From a checkpoint of a small mixture-of-experts model trained on Wikipedia: 11 layers, vocabulary 2048.
Below are experts of layer 2 (counted from 0) of a mixture-of-experts language model. Rows are named router (the router's row for the expert) and show model dimensions 240-319. Each number is 50 + 15 x the weight over its row's rms, rounded and kept within 0 to 99.
After each expert's rows: a language model's description of what the expert responds to. This comes from a sample of Wikipedia text that the model never trained on.

# expert 21
router:44 50 52 50 57 53 31 50 30 61 37 62 70 38 51 53 46 64 69 62 25 55 37 36 37 27 64 25 33 66 78 64 56 36 49 36 69 79 35 43 69 42 58 29 69 52 55 62 33 53 77 30 65 20 59 40 62 31 89 67 17 55 24 45 33 51 54 36 41 83 51 39 37 53 67 39 68 61 56 54
What it handles: Mid-word pieces, as. Word pieces like ke, ro, ive, ne, ide inside words such as respectively, Video, Equine, plus the word as.

# expert 13
router:04 41 69 17 45 20 35 13 38 54 46 49 79 57 38 69 45 54 55 30 73 75 26 23 33 32 65 30 52 52 64 48 66 42 37 34 66 45 41 24 62 45 74 31 57 71 52 52 45 64 71 45 43 50 61 50 25 73 42 68 42 53 57 64 49 47 60 83 63 55 39 56 51 41 48 48 68 33 58 59
What it handles: Parentheses and commas. Opening and closing parentheses, commas and periods after names or years, as in (born, (9), 2004), plus some name-final pieces like -ster.

# expert 17
router:29 28 41 54 65 68 37 27 24 54 42 69 85 28 56 54 48 65 47 85 56 84 62 27 27 25 48 43 34 62 56 44 55 40 56 51 69 65 42 40 60 34 66 17 42 41 64 64 20 50 76 45 72 24 53 57 39 69 42 51 55 59 36 51 52 47 63 52 23 68 15 56 43 57 63 50 82 50 54 40
What it handles: Mid-word vowel-consonant pieces. Word-interior pieces like in, il, el, or, ter, us, va, following an earlier piece: with-in, win-ter, a-va-ilable, ab-el-ian.

# expert 27
router:48 45 58 38 35 54 28 48 43 46 31 62 56 29 66 57 47 43 39 49 52 72 18 36 52 55 41 52 14 66 56 44 66 58 60 47 88 54 60 32 62 58 82 50 61 48 55 71 26 51 63 47 38 48 64 32 34 57 49 53 43 65 41 50 26 60 41 82 32 65 57 47 49 39 46 66 56 34 62 50
What it handles: Spaces and b/m/p pieces. Standalone space tokens between words or in table cells, and consonant pieces like b, m, p, an as in herb, Bank.

# expert 5
router:35 46 81 34 40 48 32 59 45 50 54 60 52 42 27 55 36 80 60 46 71 55 52 25 46 30 21 35 42 58 67 61 55 32 51 26 66 50 30 44 76 54 61 37 31 79 66 53 46 58 69 53 31 33 75 19 58 62 67 43 31 55 28 63 42 46 41 57 33 58 53 74 44 45 66 47 68 39 40 60
What it handles: Determiners and "ce" piece. Articles and determiners like the, a, this, their, that and which after of or in, plus the word piece ce (suc-ce-eded, -cene).

# expert 29
router:57 31 64 28 30 66 30 38 40 61 51 50 67 20 56 40 36 57 64 67 61 53 17 12 50 32 46 50 25 46 57 55 55 55 65 25 42 50 50 48 62 68 51 50 73 57 50 88 27 50 50 65 64 43 63 47 45 69 45 79 18 50 46 74 33 30 50 52 66 35 40 48 67 47 60 54 64 44 65 67
What it handles: Re/n pieces, table pipes. Pieces re, n, all, ur, q within words, such as op-posed, p-ur-chased, sq mi, plus pipes in numeric tables, and Total.

# expert 23
router:49 22 59 30 25 62 34 26 38 50 45 63 69 42 33 51 59 61 55 87 50 59 52 28 41 14 44 35 69 80 58 57 50 41 44 49 59 49 27 38 78 19 64 43 63 41 37 54 56 54 63 37 47 51 50 27 32 44 76 66 50 47 20 75 30 51 77 57 42 75 40 34 36 40 75 53 53 18 55 62
What it handles: Line breaks and capitals. Line breaks after headings and table rows, and single capital letters in codes, acronyms and names, such as M-A-C, 6S-L, Z-huang.

# expert 14
router:25 42 70 44 48 57 37 40 11 46 44 67 77 45 45 58 49 51 53 85 41 55 41 32 61 41 45 48 42 40 58 54 52 47 50 45 54 75 28 45 56 58 56 25 61 63 35 64 37 42 85 36 36 39 58 28 46 39 53 64 11 65 49 54 54 44 54 80 63 67 43 66 50 45 57 57 45 53 43 63
What it handles: Table and list punctuation. Pipes, hyphens, colons, semicolons, slashes and dashes in tables and lists, such as cell separators, list-item hyphens and score dashes like 8–6.

# expert 30
router:39 29 65 60 41 49 44 49 22 48 44 62 61 48 60 46 50 74 62 59 43 77 40 22 33 36 27 18 60 49 66 56 69 47 43 36 52 65 56 49 61 47 68 57 53 64 47 60 47 47 66 44 74 27 55 30 37 85 70 42 41 47 49 65 44 52 44 72 42 71 76 57 44 45 54 67 58 10 64 66
What it handles: al endings and of. The piece al in names and words like Pascal, analyzed, the word of, and pieces like u, l, Al, Mar.

# expert 8
router:26 29 72 38 65 57 39 51 61 41 51 67 62 45 51 62 18 62 53 43 49 54 46 27 42 27 54 22 31 77 72 48 68 50 30 42 52 56 30 36 59 25 76 50 81 63 44 59 30 75 79 40 40 56 55 21 51 79 70 69 25 46 33 35 44 25 53 77 32 55 54 57 59 56 61 75 51 46 45 71
What it handles: Auxiliaries and function words. Verbs be, was, is, were, has, had, been and also, his, him, as, later, after a comma, and or a subject pronoun.

# expert 19
router:36 30 63 44 60 62 40 57 36 63 65 50 76 53 44 54 33 52 73 49 64 50 19 54 37 31 51 38 66 60 70 52 64 71 62 09 56 53 43 45 68 56 51 59 56 56 40 53 67 52 44 46 40 52 59 27 31 49 65 59 24 66 49 62 30 59 53 55 45 52 59 68 25 38 55 45 64 63 55 81
What it handles: Mid-word consonant pieces. Consonant clusters inside names and rare words, such as th, z, ck, ph, ad, as in Palazzo, Méndez, Aachen, Holographic.

# expert 20
router:28 38 82 59 56 61 43 44 52 53 53 70 79 41 49 50 54 45 46 71 55 61 28 19 56 48 54 56 72 56 69 54 50 61 42 25 49 35 24 26 54 47 70 37 50 48 43 70 51 46 64 41 37 30 58 45 50 61 62 53 41 78 35 60 46 56 49 76 65 76 45 67 41 33 32 53 81 21 60 81
What it handles: Vowel pieces in words. Vowel pieces e, i, ri, ci, ni, son inside words and names, such as stor-e-house, all-i-ance, G-ri-scome, Ander-son; also he.

# expert 0
router:24 32 58 55 36 54 47 39 42 29 48 54 63 42 51 82 62 43 41 64 44 79 27 32 45 29 57 52 41 78 50 43 52 34 48 40 58 66 40 48 46 40 48 34 70 65 48 95 20 49 63 17 50 34 81 50 46 55 41 50 44 55 52 78 36 31 61 50 56 53 66 46 40 55 37 48 47 24 65 80
What it handles: Table pipes, prepositions, dates. Pipe separators in stat tables, the prepositions by, from and after, and day numbers or month names in dates like 3 January.

# expert 7
router:42 46 57 44 65 46 46 34 43 64 41 44 65 36 55 55 46 57 61 58 54 82 39 39 47 45 39 39 41 33 74 73 39 67 30 41 63 54 52 31 52 39 52 40 51 67 44 75 36 61 84 44 22 65 59 23 41 71 61 79 56 47 31 45 53 60 63 79 50 60 56 57 47 37 48 40 60 30 55 70
What it handles: Capitalized name openers. Single capital letter or short first piece that opens a proper name, often in tables or lists, as in Dmitry, Tsonga, Champions.

# expert 2
router:39 22 40 42 48 51 23 46 22 40 33 71 70 38 48 38 46 62 59 62 41 57 44 26 61 31 51 48 77 50 63 47 77 61 46 55 61 65 35 33 89 32 85 45 47 47 68 65 64 62 60 51 46 48 56 28 64 69 54 60 30 35 50 56 45 47 74 74 53 53 64 48 41 56 84 42 68 39 75 68
What it handles: Word-start content pieces. First piece of a content word or name after the, a or an, such as pro(gnosis), ba(ttle), United, part, Car, up, out.

# expert 4
router:39 42 58 37 19 58 47 56 52 34 55 64 77 41 29 52 50 62 35 57 27 53 31 57 43 17 65 32 22 52 64 59 67 74 46 54 54 38 38 32 65 40 62 34 47 48 47 93 45 61 59 54 62 32 75 28 25 66 40 68 40 29 30 56 50 57 48 48 26 56 45 72 53 48 66 54 82 30 66 62
What it handles: Noun-forming suffixes. Word-final noun suffixes such as -ation, -ment, -ity, -age, -ion, -ship, as in stages, Trinity, championships, information.

# expert 25
router:25 48 52 28 46 58 25 31 70 43 52 60 62 45 49 69 38 62 58 61 34 72 18 36 53 46 70 46 71 49 69 50 47 39 51 54 74 56 55 30 61 50 63 30 60 65 34 47 28 68 68 51 51 31 59 44 37 64 52 59 24 59 50 62 46 36 83 53 33 63 42 50 52 47 50 43 78 40 65 84
What it handles: Sentence and line ends. Sentence-final periods, line breaks, quotes, section heading markers == and ===, and decimal points in table numbers, as in 10.38.

# expert 3
router:24 49 68 44 39 43 51 45 40 63 50 85 84 59 34 52 51 59 63 34 42 69 31 51 32 38 54 42 60 45 78 52 52 43 51 56 51 65 21 28 59 50 61 36 62 61 52 57 27 45 71 46 10 41 68 47 58 59 53 39 33 53 38 66 44 52 61 71 55 55 44 58 67 32 46 71 71 24 61 76
What it handles: Commas, in, name-final a. Commas ending clauses, the words in and to before the or years, and final syllables like ra, la, a in foreign names.

# expert 22
router:25 37 58 46 54 28 22 18 49 70 46 47 67 36 33 83 18 68 66 75 57 65 22 59 43 49 53 35 34 72 59 52 36 55 51 34 59 45 52 21 70 62 56 20 63 59 49 81 47 65 50 26 22 41 90 34 43 48 65 64 45 34 60 44 41 70 46 66 52 51 55 58 47 43 58 49 56 41 59 54
What it handles: Word-initial prefixes. Article a and opening prefix pieces of words after the or and, such as re-, de-, con-, ex-, as in acquisition, reality, sensitivity.

# expert 16
router:47 45 65 54 35 60 35 32 39 42 62 41 54 29 29 32 59 65 61 44 48 58 57 37 55 50 38 50 47 71 62 47 60 53 34 40 59 59 51 28 56 46 82 23 92 52 55 95 57 71 76 33 50 24 57 34 29 58 60 61 24 55 43 48 66 63 35 58 36 64 41 52 56 55 64 54 60 39 51 66
What it handles: Of, and, -ic. The connectives of, and and or, plus adjective endings -ic, -ical, -ative, as in artistic, pianistic, Battle of the Atlantic.

# expert 1
router:26 46 76 33 49 39 26 47 42 50 34 38 66 53 40 54 67 58 63 50 65 47 44 24 47 52 48 27 40 56 54 64 54 50 50 23 68 79 39 38 59 51 54 45 46 83 55 80 44 40 89 33 65 27 82 36 43 52 58 52 62 48 31 51 29 55 49 59 63 75 49 62 50 56 40 48 58 54 43 68
What it handles: Articles and name-starts. The word the and The, word-initial pieces like en, hyphen list bullets, and table pipes, as in the South, John Walker, Montenegro.

# expert 31
router:40 69 56 54 61 64 41 63 55 46 51 59 66 47 25 84 51 99 74 58 72 65 12 35 44 18 46 58 39 79 67 32 56 34 46 64 73 53 29 47 43 47 57 25 55 61 42 61 24 67 59 13 49 37 53 48 41 52 64 54 44 50 57 60 72 47 58 66 44 41 40 28 47 54 51 51 52 33 60 52
What it handles: Mid-word name syllables. Middle or final syllable pieces like li, um, op, ard, ton, ian inside names and foreign words, as in Vanguard, Calliopistria, authentic.

# expert 10
router:44 60 61 35 49 67 33 37 41 66 24 64 54 56 34 52 53 71 58 53 48 60 49 28 65 48 42 18 57 87 56 50 58 58 31 35 57 72 31 48 87 23 77 32 54 65 42 72 34 64 51 55 42 44 74 36 44 62 53 61 31 39 40 52 65 36 63 65 45 47 34 69 61 34 53 39 55 51 68 80
What it handles: Word-opening fragments. First letters or early fragments of ordinary words, often after space, parenthesis or line break, as in It, undefeated, merge, journalist.

# expert 9
router:45 23 49 23 30 57 24 38 30 43 45 59 67 45 58 69 45 51 43 61 45 57 35 17 36 27 65 33 68 46 66 57 46 53 37 31 71 53 39 59 72 32 73 35 58 73 32 60 34 35 68 37 42 48 60 47 32 68 68 52 28 48 39 78 47 58 47 70 49 51 40 76 34 47 48 60 69 40 63 65
What it handles: Numbers in tables, years. Digit tokens in tables, scores, times and years, such as 19 in 1910, 30 in goal lists, and 08 in 3:08.